Below are experts of layer 5 (counted from 0) of a mixture-of-experts language model. Rows are named router (the router's row for the expert), gate (a neuron's input weights, with its number), up (a neuron's input weights, with its number) and show model dimensions 0-191. Each number is 50 + 15 x the weight over its row's rms, rounded and kept within 0 to 99.
After each expert's rows: a language model's description of what the expert responds to; "mostly gets" lists some tokens that are sent to it at least half of the time. This comes from a sample of Wikipedia text that the model never trained on.

# expert 62
router:36 83 09 62 61 66 40 36 56 57 61 31 22 54 40 69 37 24 60 56 42 50 48 32 77 45 48 38 40 52 29 48 27 59 58 76 69 79 59 48 23 72 51 43 62 79 40 35 53 43 48 39 26 41 47 42 78 40 72 21 28 55 51 56 31 56 56 83 58 34 61 49 74 50 16 41 62 38 20 37 48 47 31 51 38 46 62 51 27 42 43 60 50 33 47 46 38 43 70 48 77 56 43 56 51 58 54 41 41 65 40 75 27 39 48 44 32 49 34 53 41 33 52 41 56 47 46 59 59 51 36 50 76 40 80 34 48 70 56 53 51 41 51 57 50 65 23 37 63 37 57 48 27 74 59 34 78 24 26 43 33 30 47 58 27 67 50 68 44 28 52 55 44 79 54 58 64 44 50 23 25 60 30 37 49 28 66 43 53 62 54 57
gate0:99 47 49 64 38 57 48 22 33 29 36 60 65 51 37 55 20 65 46 52 69 64 32 45 44 43 33 61 41 56 76 51 43 64 49 28 50 27 47 33 44 42 28 52 46 33 39 44 56 58 46 33 69 49 62 68 41 37 38 46 49 63 38 71 48 73 41 49 32 60 51 50 32 29 45 58 52 73 46 52 50 54 47 65 63 48 49 46 57 39 77 25 65 30 47 55 57 42 56 50 43 51 73 43 56 49 61 63 54 51 49 35 62 47 40 50 43 44 68 23 54 58 49 63 66 46 33 67 99 36 40 50 38 70 60 66 59 34 42 42 74 73 33 33 39 38 58 60 59 74 33 42 46 44 40 59 44 77 56 35 50 73 55 44 51 42 21 57 61 47 52 32 81 37 54 51 59 62 54 65 60 75 63 29 56 61 65 43 52 47 54 82
up0:40 44 46 42 44 30 52 32 50 68 65 62 64 63 50 62 50 20 72 23 55 39 76 47 29 66 37 45 27 32 52 53 55 36 70 18 41 68 58 41 44 56 55 46 54 26 55 30 48 57 59 35 46 53 35 46 47 71 50 45 32 63 68 32 99 62 66 42 46 42 44 45 34 28 49 37 46 52 34 56 58 55 60 48 51 87 30 34 23 43 50 55 45 63 37 75 68 74 63 46 32 40 30 63 62 48 39 45 48 56 70 58 51 28 47 34 48 40 24 47 36 60 69 41 46 63 70 27 60 79 71 36 55 45 37 26 63 74 76 47 72 66 56 50 46 66 32 26 31 49 46 21 59 31 33 61 55 32 42 50 70 64 38 51 37 47 40 63 37 46 44 64 38 34 60 55 40 71 62 55 53 33 74 33 69 58 73 44 38 39 86 33
gate1:47 99 53 63 70 56 53 59 66 65 47 57 53 59 57 48 44 37 36 21 57 65 59 42 44 69 63 48 61 60 18 51 72 40 41 62 53 46 73 49 48 60 64 41 56 71 50 66 56 31 35 65 57 58 56 45 21 68 51 56 57 61 50 45 49 72 41 46 46 43 42 70 45 27 66 35 65 38 57 50 41 47 61 52 54 44 54 47 39 59 35 50 45 51 43 44 64 30 51 52 56 36 50 52 51 51 59 38 32 58 43 51 63 45 60 31 45 44 50 35 29 47 39 39 73 57 54 65 63 99 47 35 40 50 50 37 53 55 41 44 14 48 65 55 60 37 49 42 43 75 20 25 41 43 53 69 63 52 52 54 55 43 49 61 73 62 38 51 49 42 42 36 43 44 24 27 45 49 67 59 44 27 32 58 22 53 40 65 47 52 25 48
up1:30 48 50 64 70 43 63 56 56 53 20 68 57 46 66 26 26 34 54 55 57 62 57 87 46 39 66 80 59 68 54 57 32 41 55 49 54 62 43 24 34 70 34 50 22 53 51 44 53 53 47 48 65 60 41 10 61 40 71 58 53 42 48 61 59 99 46 53 72 66 54 39 60 64 48 50 43 52 46 65 29 66 53 61 69 48 45 43 84 61 35 48 44 28 60 33 20 47 37 44 45 62 54 31 72 64 45 46 45 33 59 59 82 48 44 39 55 45 60 72 44 41 51 63 55 74 61 63 37 41 46 49 54 53 33 50 39 36 37 61 49 73 33 64 61 26 57 71 69 74 52 56 41 78 68 25 54 52 35 61 64 52 41 76 54 55 57 36 51 37 24 37 60 25 57 58 44 33 50 54 66 65 46 67 33 43 77 60 46 38 40 56
Surnames and last name pieces in tables and lists, such as Smith, Edwards, Williams, Murphy, and endings like ley, ton, ov.
mostly gets: "ka ", "ell ", "ov ", "ley ", "Smith ", "ane "

# expert 48
router:62 54 51 35 66 68 47 70 70 65 59 45 26 69 25 36 46 63 37 25 57 42 47 47 42 30 66 47 59 63 46 65 19 56 41 77 33 61 70 78 33 57 74 44 53 22 45 29 30 56 54 71 36 51 41 57 67 44 53 53 47 53 45 49 73 37 45 60 50 34 55 45 52 63 62 37 60 37 52 59 30 45 19 63 62 76 29 66 68 65 51 30 44 47 52 55 56 25 52 78 31 57 76 56 53 58 42 51 65 51 48 71 44 42 43 33 49 67 35 59 31 45 59 48 22 36 64 56 28 64 56 24 44 53 46 82 75 45 27 54 66 05 49 53 55 38 64 11 31 57 29 66 68 37 39 43 50 38 21 50 48 22 46 54 31 20 52 62 30 52 52 42 69 68 46 30 76 58 33 48 43 43 30 45 45 44 63 77 70 50 42 64
gate0:99 56 33 52 42 54 62 52 46 60 27 54 33 30 26 43 65 49 54 39 46 61 50 65 77 52 54 68 50 52 63 35 61 32 73 36 65 66 47 59 74 48 48 40 51 50 38 31 53 41 60 72 53 29 56 30 47 59 64 55 72 47 56 73 75 60 55 59 64 67 40 36 28 26 40 51 44 48 45 43 56 34 25 49 62 51 61 55 69 39 33 52 20 31 77 48 20 64 60 59 74 49 33 67 54 47 70 44 50 52 73 62 50 49 39 56 45 50 54 39 31 41 72 55 39 57 47 52 99 56 32 30 61 70 50 45 30 46 43 57 35 65 62 38 33 53 68 41 36 39 52 49 41 38 55 56 67 59 58 55 40 43 54 44 34 48 65 60 46 44 52 54 64 43 45 47 53 64 30 38 58 25 20 37 48 30 30 25 84 50 77 55
up0:60 43 42 87 61 61 51 40 45 41 41 57 31 48 63 45 39 57 77 62 71 43 34 51 57 51 50 59 61 64 50 56 75 41 48 50 81 59 59 55 69 42 52 47 62 74 43 50 58 60 75 38 54 31 51 41 40 52 61 60 48 45 44 52 99 47 27 70 52 48 48 16 46 68 44 66 47 42 59 54 45 57 26 54 48 39 66 39 73 16 34 64 32 45 60 46 58 40 55 39 36 55 49 68 41 41 74 49 56 39 48 57 54 49 44 67 31 74 56 36 39 43 70 77 23 46 73 61 56 54 36 62 56 52 67 36 27 53 39 44 46 54 19 32 55 50 55 55 40 41 69 38 34 62 57 39 57 28 58 41 44 60 80 37 50 52 39 32 45 37 38 50 69 42 42 53 57 55 62 43 48 58 06 31 36 41 19 56 74 46 41 38
gate1:68 99 83 59 52 70 67 17 48 58 34 53 45 54 41 34 60 43 57 37 66 46 44 51 18 43 88 44 36 67 69 61 42 47 65 45 73 52 43 42 50 47 48 56 55 61 33 48 60 47 43 66 69 50 34 49 68 64 59 39 51 49 42 61 43 59 13 42 48 44 52 64 39 60 46 68 55 45 46 54 41 58 28 66 54 56 47 42 42 53 76 23 42 57 34 64 30 48 63 66 67 35 51 57 80 71 34 41 69 41 52 47 54 74 62 57 56 42 38 26 46 77 43 41 56 63 49 39 51 99 34 58 58 54 68 64 43 52 48 61 41 23 28 35 56 74 46 47 66 50 28 59 33 44 60 63 68 60 58 49 17 51 42 47 39 51 20 69 59 45 50 54 47 50 48 68 58 40 64 49 48 46 44 39 26 16 64 49 63 42 37 80
up1:12 62 40 57 61 67 54 28 34 39 53 50 33 37 37 48 52 48 70 50 44 48 45 54 35 50 62 32 76 64 30 41 54 11 79 57 63 46 45 40 77 58 41 47 32 47 54 64 51 58 70 49 59 63 47 65 57 57 39 28 70 32 52 36 69 99 64 54 55 29 55 32 30 31 39 51 49 71 53 18 38 36 50 46 62 41 65 56 31 21 42 63 29 56 63 63 28 29 36 23 48 42 49 50 52 56 34 23 45 26 55 43 67 28 86 59 48 47 62 28 54 56 63 59 48 49 48 71 31 35 57 49 57 47 70 44 66 47 35 37 40 67 41 65 36 62 63 55 39 44 56 54 56 65 57 54 81 45 40 72 33 67 49 47 24 48 79 51 33 61 48 37 71 45 68 45 47 53 80 45 74 41 55 52 53 45 45 49 67 54 43 63
Line breaks, pipes, digits and words like years, history, As, However in lists, coordinates and durations, e.g. 23 years.
mostly gets: "years", "As ", "However", "history", "however", "out "

# expert 52
router:58 72 25 62 55 29 66 65 69 68 59 41 27 54 57 48 42 76 58 66 56 49 49 30 48 66 35 43 45 45 54 39 54 47 50 37 14 75 77 44 31 67 51 46 39 66 27 50 43 51 30 54 49 59 33 39 46 53 57 47 38 50 52 52 53 75 48 89 64 40 63 73 52 47 20 38 45 54 49 24 39 31 45 25 42 51 40 37 42 64 49 40 51 54 62 66 56 57 50 38 65 61 34 75 63 54 62 42 57 55 67 88 57 57 81 58 42 42 48 45 56 51 46 59 75 75 36 86 38 37 33 34 57 37 67 78 30 59 51 40 65 62 32 73 59 62 68 38 56 59 64 42 61 40 45 40 61 43 73 32 62 54 69 56 70 71 40 51 34 56 83 42 08 64 31 36 24 37 51 28 58 73 38 47 48 49 38 08 52 46 66 74
gate0:99 54 41 62 37 42 25 49 84 65 73 60 43 57 86 54 49 35 56 35 29 71 52 48 51 42 60 45 36 63 47 29 42 40 73 60 53 41 59 34 51 64 60 51 74 50 39 63 33 54 38 56 61 43 41 41 62 70 26 52 55 60 54 41 50 66 47 57 47 48 64 39 45 64 43 39 74 53 71 62 52 37 46 44 47 55 68 55 67 58 69 42 34 63 42 57 36 42 53 42 51 46 47 62 52 40 46 52 62 38 43 51 57 41 66 45 45 38 44 51 55 74 29 63 42 49 38 51 99 72 69 25 55 50 76 60 52 64 43 48 75 52 57 45 28 33 32 58 34 80 52 55 35 55 55 37 60 63 40 34 61 35 71 63 37 47 59 52 54 69 28 52 50 61 41 51 42 27 63 52 63 44 52 44 61 69 65 34 68 66 67 54
up0:67 42 33 31 28 37 70 36 55 49 54 67 69 45 47 48 65 29 66 43 42 52 62 63 51 28 72 50 53 37 46 33 60 39 59 38 34 53 44 48 55 64 44 64 53 51 50 41 46 55 55 73 27 35 64 49 43 64 61 33 32 45 63 34 99 47 46 69 46 45 50 43 38 46 59 29 23 39 41 51 54 46 36 40 40 67 29 39 50 36 41 47 74 60 56 25 50 67 36 52 56 55 65 37 52 54 64 33 54 45 23 56 54 62 28 72 59 64 30 64 99 56 23 73 40 37 46 72 54 55 43 39 46 42 49 46 52 43 59 55 33 42 45 53 26 45 47 55 52 29 36 77 55 40 60 55 71 76 55 52 37 57 53 63 21 59 70 44 42 77 67 60 42 74 32 44 37 41 68 40 34 90 41 68 37 48 29 45 50 87 87 29
gate1:29 99 46 44 54 60 59 53 50 53 38 43 54 74 63 54 41 65 49 56 45 54 34 58 33 47 62 52 61 54 41 51 51 22 71 45 66 28 47 46 74 61 23 46 46 65 46 65 66 46 54 63 57 49 50 46 62 55 50 54 39 43 65 51 40 68 59 39 37 48 64 49 35 47 34 55 43 60 75 56 55 68 53 72 52 57 44 49 70 94 39 39 47 41 61 58 51 66 66 48 33 64 51 73 51 78 46 53 56 52 42 52 64 58 50 24 62 38 62 67 78 51 16 54 51 08 58 46 54 99 62 53 27 75 68 73 67 35 62 29 34 52 38 18 41 38 66 59 60 40 55 43 55 45 49 42 54 39 48 54 68 56 33 53 55 74 58 42 49 36 35 49 45 55 52 62 54 35 32 40 63 27 59 33 66 67 53 50 45 66 22 65
up1:34 51 65 52 51 79 56 59 54 46 44 54 64 63 63 39 37 67 54 61 49 64 48 44 65 33 60 39 63 58 17 76 64 31 73 69 60 28 63 47 57 66 36 58 41 49 60 54 60 73 38 42 41 78 36 42 51 35 51 33 63 22 60 45 60 99 67 52 31 45 63 61 19 15 47 65 59 78 59 31 48 46 59 63 33 55 46 32 70 62 47 55 55 63 47 70 65 63 33 60 49 47 50 61 28 56 54 61 48 62 32 40 57 39 45 08 36 42 85 41 31 57 27 74 32 30 34 35 49 71 66 47 46 53 57 80 48 50 44 58 36 32 46 38 41 40 78 47 41 51 51 31 25 56 46 38 48 66 50 27 49 46 60 54 38 52 48 61 31 57 54 56 53 75 51 51 66 64 14 32 63 53 48 39 41 41 27 48 67 56 29 43
First names before a surname in rosters, tables and prose, such as John, James, Marc, Daniel, Tom; also de and Saint.
mostly gets: "John ", "James ", "George ", "de ", "William ", "David "

# expert 2
router:32 73 34 35 45 49 67 74 44 47 44 44 79 76 25 66 46 59 63 47 24 28 72 51 63 23 43 42 49 56 70 34 56 72 34 55 35 71 66 82 57 52 53 43 62 54 63 43 31 49 36 48 28 31 19 40 72 53 60 49 22 60 87 32 67 32 76 54 64 43 46 48 69 35 32 36 58 61 42 51 69 27 78 64 39 53 54 55 69 27 43 56 46 43 45 53 35 49 60 38 47 65 40 74 42 54 70 37 61 46 39 65 61 74 30 43 76 42 32 38 45 21 47 38 30 20 47 54 36 46 51 50 67 44 60 68 56 65 57 33 61 53 41 56 28 65 59 40 31 34 45 69 66 23 37 58 62 37 29 42 74 34 46 35 69 35 36 52 71 27 57 68 57 63 38 31 48 53 61 20 46 26 56 41 54 69 68 65 34 44 48 62
gate0:99 47 47 64 47 50 27 34 59 69 31 24 82 59 53 73 25 59 46 41 49 55 55 43 39 43 63 48 62 39 50 60 57 50 38 39 31 48 71 54 48 50 64 44 51 14 45 61 50 28 49 27 53 63 56 65 62 32 43 59 43 37 23 56 55 31 85 44 47 49 52 25 47 29 59 54 40 58 32 63 60 48 45 39 57 60 32 35 52 41 53 57 49 54 31 61 33 68 60 46 40 47 32 35 68 56 44 61 47 47 44 44 52 42 72 44 53 70 45 67 49 49 35 37 39 52 71 71 99 51 65 55 38 50 47 40 67 38 44 64 42 82 56 41 30 28 60 61 59 36 38 56 37 46 55 66 42 36 29 70 34 35 50 51 57 51 21 36 55 64 58 58 41 60 43 36 44 45 49 51 66 49 48 68 65 57 35 53 37 47 64 53
up0:49 31 63 49 44 56 36 49 64 60 33 66 74 45 47 51 41 41 37 51 24 40 74 11 50 62 69 51 47 66 51 43 67 53 56 38 47 34 62 37 61 46 56 34 77 54 73 58 48 47 42 51 39 45 34 36 68 34 43 62 70 64 34 56 99 69 33 42 57 33 42 52 49 45 40 64 41 60 45 65 42 56 67 31 43 28 31 74 49 45 61 36 59 58 40 54 27 78 79 52 46 48 44 48 56 60 44 26 33 57 64 53 41 43 64 58 45 39 51 59 59 49 55 51 35 54 69 38 53 43 45 41 22 48 52 53 58 69 42 34 09 38 60 85 41 65 40 65 59 47 48 54 32 17 38 59 68 73 62 49 31 26 50 55 54 40 45 61 47 28 29 47 32 73 58 48 46 49 57 59 66 48 37 49 49 41 48 67 32 55 50 75
gate1:60 99 51 57 45 55 57 49 49 31 55 54 38 37 35 70 32 47 47 42 29 52 39 50 47 64 64 75 43 51 50 42 47 78 60 35 58 61 48 56 74 58 64 48 40 52 49 35 52 65 43 52 55 58 37 66 22 17 68 70 60 65 75 83 33 46 46 69 74 36 78 58 40 65 59 55 28 49 54 57 63 59 54 61 46 57 55 32 46 57 49 40 59 52 47 42 53 47 78 65 69 42 54 72 57 54 54 53 45 43 54 26 46 51 52 49 60 56 50 42 42 38 40 47 51 43 36 41 47 99 96 53 56 63 40 24 75 50 59 39 42 72 57 48 47 72 51 48 27 60 53 49 40 49 28 59 71 37 58 37 44 62 49 41 51 56 51 76 28 37 50 51 71 52 75 52 65 55 59 46 35 50 61 65 56 26 56 29 45 55 38 43
up1:48 51 29 68 30 26 42 48 61 73 42 54 53 39 43 74 21 51 68 67 52 58 80 45 48 41 57 61 65 52 46 55 76 48 46 88 27 55 47 36 56 65 39 32 35 37 44 53 71 66 54 76 63 61 68 71 48 76 41 53 64 49 23 46 46 99 52 46 47 70 46 37 49 43 57 41 24 50 45 40 51 61 46 71 76 46 58 43 57 54 46 46 44 44 58 62 59 39 29 40 44 33 31 44 38 45 38 86 52 53 46 36 55 38 66 39 65 44 38 36 62 52 67 40 52 45 63 64 57 52 26 35 33 48 41 47 63 64 60 41 74 33 42 78 50 35 64 38 63 52 39 35 40 55 27 44 72 54 42 50 52 67 43 31 63 49 16 45 74 61 42 44 44 52 52 49 56 62 38 53 37 46 53 19 55 66 45 70 56 54 38 51
Sentence-final periods before line breaks, and colons or decimal points inside times, scores and race results, such as 10:00, 30.09, 3:29.
mostly gets: ".", ").", ".\"", ":", "\".", "year "

# expert 40
router:72 41 39 44 65 27 24 57 47 53 53 47 38 66 55 37 57 53 37 48 70 33 70 41 45 64 28 39 23 61 34 39 41 33 30 55 28 37 14 64 13 52 72 41 26 42 34 46 64 36 43 74 53 76 62 64 26 56 49 48 91 43 24 50 45 58 54 15 26 68 32 39 48 59 38 49 68 42 57 19 19 54 34 39 58 39 31 24 46 38 72 62 34 57 46 73 37 56 63 54 50 58 53 91 51 38 52 79 46 52 44 42 44 53 65 82 56 56 62 54 56 33 69 46 55 51 44 73 62 61 61 62 52 13 32 48 39 48 58 73 57 52 63 50 32 45 59 30 71 41 35 63 51 68 59 60 66 46 61 78 38 43 37 36 49 32 31 57 40 52 62 51 19 29 59 39 44 55 47 55 57 48 38 50 54 41 61 51 43 25 59 65
gate0:99 44 38 61 32 43 26 52 44 56 58 47 81 48 58 72 50 38 55 53 45 47 23 50 35 53 32 70 60 37 49 35 41 52 47 72 53 54 54 65 24 42 39 65 59 37 55 76 66 45 45 42 60 40 46 71 60 79 30 58 56 34 30 41 56 37 41 52 63 47 40 53 58 55 51 52 36 65 54 63 56 47 46 61 23 50 63 50 62 59 35 51 61 59 55 42 29 55 52 63 31 59 53 47 52 51 35 50 47 54 72 68 64 25 66 47 59 39 40 41 21 67 46 58 60 29 31 61 99 45 64 71 36 42 58 34 58 57 25 40 42 66 69 66 54 63 50 52 50 54 54 51 40 35 48 48 41 40 55 24 30 43 57 26 57 60 59 70 50 64 64 27 46 40 50 25 65 54 58 77 58 57 70 42 54 77 62 47 45 34 39 48
up0:49 36 54 48 76 56 57 26 53 47 50 62 55 65 52 75 74 38 40 42 47 51 50 42 46 52 70 33 47 60 63 50 33 37 47 50 63 61 23 48 49 82 54 69 47 54 56 41 53 47 42 43 23 36 51 53 47 31 57 59 66 65 40 49 99 35 54 59 29 65 64 64 50 35 47 44 44 63 66 65 34 31 73 49 28 28 39 31 45 53 55 64 54 40 64 48 71 74 58 60 49 52 35 54 47 71 56 49 73 70 55 42 42 37 61 53 59 29 43 54 57 47 65 64 59 43 56 52 66 52 56 67 51 63 23 18 31 74 65 66 25 54 37 62 45 68 23 43 53 57 49 54 15 37 64 56 56 27 52 62 47 24 23 42 51 63 28 43 26 25 42 73 37 37 49 67 60 64 64 57 38 51 43 54 61 48 39 31 34 63 30 35
gate1:50 99 56 56 50 50 39 73 41 48 60 49 59 33 56 78 40 49 33 66 55 39 32 64 49 60 44 70 65 47 75 45 46 74 59 50 46 57 65 34 33 37 50 41 74 28 42 58 76 65 46 34 50 49 25 27 57 69 45 46 40 60 59 66 44 58 46 48 46 67 47 45 48 55 77 65 49 42 37 43 72 57 44 77 22 43 62 63 64 68 48 66 37 83 46 58 61 45 23 57 43 48 71 57 47 48 61 41 42 65 61 25 32 50 31 31 65 66 48 75 72 48 47 42 47 39 35 45 53 99 58 71 40 57 46 64 42 51 58 39 72 45 43 44 72 05 61 69 72 38 29 23 60 38 49 30 46 69 41 49 42 54 52 57 52 34 56 60 51 47 40 57 55 54 51 44 49 46 43 47 50 28 67 50 61 72 62 63 36 50 38 52
up1:46 47 30 48 57 51 49 64 31 62 43 50 45 61 65 41 79 54 57 48 48 27 39 56 38 29 60 39 58 22 30 49 58 49 41 66 50 50 53 42 44 73 53 37 46 67 33 79 39 54 50 63 58 58 38 66 49 62 36 37 81 00 45 29 69 99 25 46 66 31 53 62 49 50 32 47 36 68 52 38 50 56 54 30 21 67 35 67 62 37 52 47 18 45 58 53 30 55 36 28 46 55 71 53 28 69 34 65 51 34 38 62 50 35 33 65 44 53 56 35 58 52 62 34 47 51 67 46 66 45 51 38 51 50 62 41 44 60 46 64 51 59 42 31 63 68 42 70 37 58 86 61 68 69 65 44 34 34 42 33 58 23 41 53 45 53 65 60 74 53 38 48 45 57 60 48 38 55 54 69 75 68 48 38 62 45 32 44 40 47 58 17
Subject and possessive pronouns he, his, she, her, it, they, often sentence-initial before was or has, as in ship histories.
mostly gets: "he ", "He ", "her ", "she ", "She ", "his "

# expert 33
router:50 57 60 30 21 49 55 67 63 68 58 43 33 60 51 67 36 49 61 24 35 32 52 17 38 51 46 45 68 62 59 69 60 53 61 70 31 43 64 56 53 64 46 45 55 50 64 37 26 41 65 40 35 46 32 43 82 39 60 38 27 28 57 40 65 24 47 66 79 60 33 12 68 68 56 32 34 48 41 51 70 61 35 27 29 67 44 54 67 70 44 44 29 47 60 50 46 36 54 46 25 43 69 68 24 56 73 45 53 44 70 72 60 55 36 35 44 52 45 73 48 44 42 72 25 34 80 33 32 38 14 52 47 52 53 63 52 41 60 24 54 09 42 43 51 32 41 28 23 42 69 48 68 61 32 50 63 44 36 38 33 54 69 36 64 28 74 56 35 57 70 21 55 52 47 43 60 47 58 48 31 61 49 27 58 43 49 34 68 54 71 61
gate0:99 71 48 42 37 61 34 27 47 57 38 51 59 52 57 57 54 57 46 54 87 36 39 60 53 54 43 39 66 58 88 44 38 53 47 51 46 51 37 62 47 29 51 41 43 59 66 36 55 32 49 73 46 54 47 51 50 32 69 60 40 45 26 51 61 39 72 74 66 40 46 37 69 49 24 61 59 58 28 49 46 44 51 57 66 42 36 33 51 53 46 58 35 52 45 40 30 70 49 46 44 81 51 55 54 39 62 46 74 28 69 52 65 46 38 39 70 40 27 45 30 34 34 46 85 63 32 47 99 35 44 49 44 30 21 74 45 42 59 40 38 53 49 36 57 27 55 44 52 37 31 28 45 51 63 43 36 67 68 63 59 42 62 50 49 54 33 45 69 57 68 48 59 58 54 51 37 69 64 67 66 59 44 38 71 61 49 61 60 41 60 69
up0:42 47 54 70 34 38 38 26 49 51 57 38 53 61 58 53 49 67 48 53 57 67 62 48 71 66 72 50 75 58 42 46 50 57 73 53 41 65 38 44 48 63 47 57 72 47 62 64 46 19 47 43 36 23 52 52 60 79 38 56 53 38 66 31 99 58 57 49 44 74 38 57 48 54 53 48 48 45 51 57 53 60 53 69 58 66 47 33 82 43 24 57 23 45 35 54 30 36 65 62 51 38 56 53 38 32 62 75 39 53 43 56 37 43 26 60 57 65 53 66 55 84 43 44 47 20 40 48 62 38 76 45 28 56 59 45 48 46 50 19 44 29 62 60 52 42 40 40 43 26 35 48 44 43 63 47 98 58 58 55 62 57 43 50 59 63 44 24 24 68 54 86 38 34 39 29 57 25 48 50 54 53 44 46 36 46 17 45 70 52 33 29
gate1:50 99 42 49 33 40 54 69 68 52 64 65 58 66 41 40 62 38 61 47 46 33 42 63 33 29 35 51 43 42 42 50 47 66 37 68 40 50 62 67 38 34 60 39 60 46 44 45 47 48 69 36 48 32 32 52 33 49 60 43 62 57 35 38 57 44 57 51 37 43 37 47 55 57 59 31 39 61 72 49 68 46 47 52 32 46 31 56 44 37 42 45 65 30 44 53 80 67 32 69 48 48 63 56 63 34 58 61 72 58 60 61 35 54 38 62 53 55 67 40 56 49 45 82 72 36 66 49 68 99 55 72 67 53 54 59 62 47 78 64 26 42 39 64 44 45 49 45 54 43 54 25 39 69 72 42 43 42 48 46 42 46 51 52 52 33 37 46 60 48 42 49 37 64 37 39 62 38 67 55 52 67 42 22 40 51 43 89 52 65 48 54
up1:42 69 25 78 45 48 92 45 58 46 25 46 55 40 44 53 63 54 42 31 38 51 54 41 34 31 50 62 53 37 67 59 59 47 44 54 39 77 34 44 53 63 59 56 46 75 39 32 44 30 35 30 45 61 56 64 42 63 35 47 66 33 52 48 61 99 51 65 67 57 36 44 78 46 49 32 46 59 43 48 36 43 63 44 57 49 32 62 42 53 69 69 39 39 73 55 55 51 43 66 55 42 39 35 56 78 58 37 62 33 33 40 54 66 47 59 39 39 50 59 24 69 38 59 57 69 48 48 36 41 83 43 37 72 40 57 50 63 72 63 61 39 33 66 38 49 36 55 57 28 58 39 52 50 30 33 57 89 61 57 57 53 28 48 63 21 50 40 63 18 64 60 48 48 70 67 51 52 40 43 63 56 49 46 29 32 12 42 58 71 52 54
Year-ending digits after 19x or 20x in birth, death and event dates, plus day numbers and country names like Australia, Canada.
mostly gets: "Australia", "Australia ", "India ", "Ireland ", "22 ", "31 "

# expert 12
router:38 43 31 51 38 36 58 67 71 72 71 35 36 58 44 43 61 56 56 59 39 50 57 23 61 45 34 62 66 39 61 55 39 54 59 44 31 50 61 53 32 71 72 41 22 22 55 35 16 58 44 56 58 49 44 45 53 42 57 45 30 21 41 18 60 48 63 73 79 43 47 31 48 58 42 29 40 42 48 75 63 45 26 31 38 49 35 68 70 45 38 46 28 43 51 58 34 39 44 37 31 43 74 61 27 57 65 67 56 29 40 46 68 50 38 46 43 67 61 45 45 42 46 68 34 42 82 60 32 28 38 33 77 36 28 64 36 56 57 61 59 09 44 34 35 35 61 34 42 33 60 43 83 36 20 61 62 40 57 20 53 30 75 62 71 34 39 53 51 39 68 14 55 51 37 41 56 32 39 44 64 56 39 40 38 25 28 39 43 32 59 33
gate0:99 48 40 21 49 87 28 68 32 55 53 62 40 34 42 35 48 43 32 49 59 67 53 37 28 92 42 56 51 46 63 56 59 41 58 27 64 42 30 36 39 78 53 35 42 26 34 42 38 47 35 59 43 43 69 46 43 45 81 69 40 46 52 51 53 62 51 63 67 43 26 52 70 67 55 75 65 34 32 41 62 57 51 46 54 64 47 62 61 54 61 60 41 69 56 56 64 40 34 67 54 54 59 47 44 36 37 51 45 43 48 36 50 54 45 60 63 54 64 35 59 59 39 50 46 47 42 37 99 55 35 39 65 46 28 48 69 53 56 45 50 51 32 60 45 47 47 66 37 46 56 66 51 50 42 60 50 51 27 36 47 32 37 45 48 54 47 58 26 44 48 55 54 44 40 53 54 27 57 40 56 52 71 48 48 47 62 69 38 44 67 54
up0:53 27 79 86 51 34 83 35 47 51 37 43 20 53 71 72 43 60 37 58 31 66 35 49 61 42 46 73 62 48 39 30 57 33 62 50 74 60 55 51 61 27 42 60 59 48 61 55 43 38 46 58 43 68 13 58 52 35 36 54 67 46 46 57 99 48 65 37 64 70 53 52 61 40 61 41 46 54 33 50 40 61 38 46 52 77 36 43 41 62 36 57 49 73 30 59 42 63 52 27 42 45 62 35 70 81 62 27 84 51 39 75 74 70 50 24 56 69 53 49 35 55 43 39 43 73 43 97 49 45 61 44 45 80 52 78 80 46 46 58 18 48 42 58 45 55 54 38 48 61 63 40 51 53 55 55 34 47 54 38 36 68 63 43 57 37 56 33 46 54 74 64 58 38 59 45 43 50 66 41 48 28 58 50 53 48 40 30 36 42 56 61
gate1:51 99 58 44 75 53 50 61 32 57 48 60 33 32 57 64 41 61 59 61 60 65 41 37 35 63 46 44 56 30 44 47 63 19 47 57 66 37 42 51 54 66 55 56 51 43 62 63 51 18 76 55 62 56 44 44 55 62 58 69 49 43 44 47 49 36 64 65 57 48 41 46 63 53 44 43 56 53 50 39 58 46 51 40 57 64 33 50 48 51 51 27 28 51 49 31 46 36 78 69 39 31 40 37 46 56 40 63 40 25 43 26 56 26 43 73 70 44 47 40 56 39 67 30 53 52 34 39 50 99 36 59 44 34 63 60 60 69 35 25 27 37 50 45 37 61 32 29 45 56 68 57 53 51 40 68 38 34 46 56 33 39 78 58 41 74 60 63 46 33 45 33 39 57 28 45 51 31 54 40 25 21 47 42 19 20 35 56 47 42 46 59
up1:50 59 67 46 36 55 61 55 69 45 38 60 51 62 58 23 33 48 58 40 59 46 20 55 38 42 62 37 64 48 52 49 54 54 41 70 16 69 84 62 32 39 37 50 42 28 52 44 71 31 46 55 55 31 55 47 31 69 43 41 31 59 54 45 75 99 49 44 60 80 52 58 37 45 53 49 67 47 44 39 42 45 20 37 74 43 32 56 38 42 39 81 48 69 57 66 78 46 29 57 51 43 82 53 49 73 27 69 68 44 69 57 30 71 54 30 30 51 56 65 61 64 42 53 35 53 49 47 20 53 50 63 43 71 47 96 40 56 70 62 62 59 62 49 49 20 63 36 52 56 36 50 44 61 47 52 50 43 59 53 50 54 43 42 53 31 33 44 72 76 44 60 50 36 48 42 44 54 57 70 55 33 73 59 61 71 67 46 52 27 44 37
Opening or closing quotation marks, table pipes and punctuation in song lists, filmographies and stats tables, e.g. "Video Killed…", ISBN.
mostly gets: "(\"", "ISBN ", "\n      ", "\"", "How ", "'"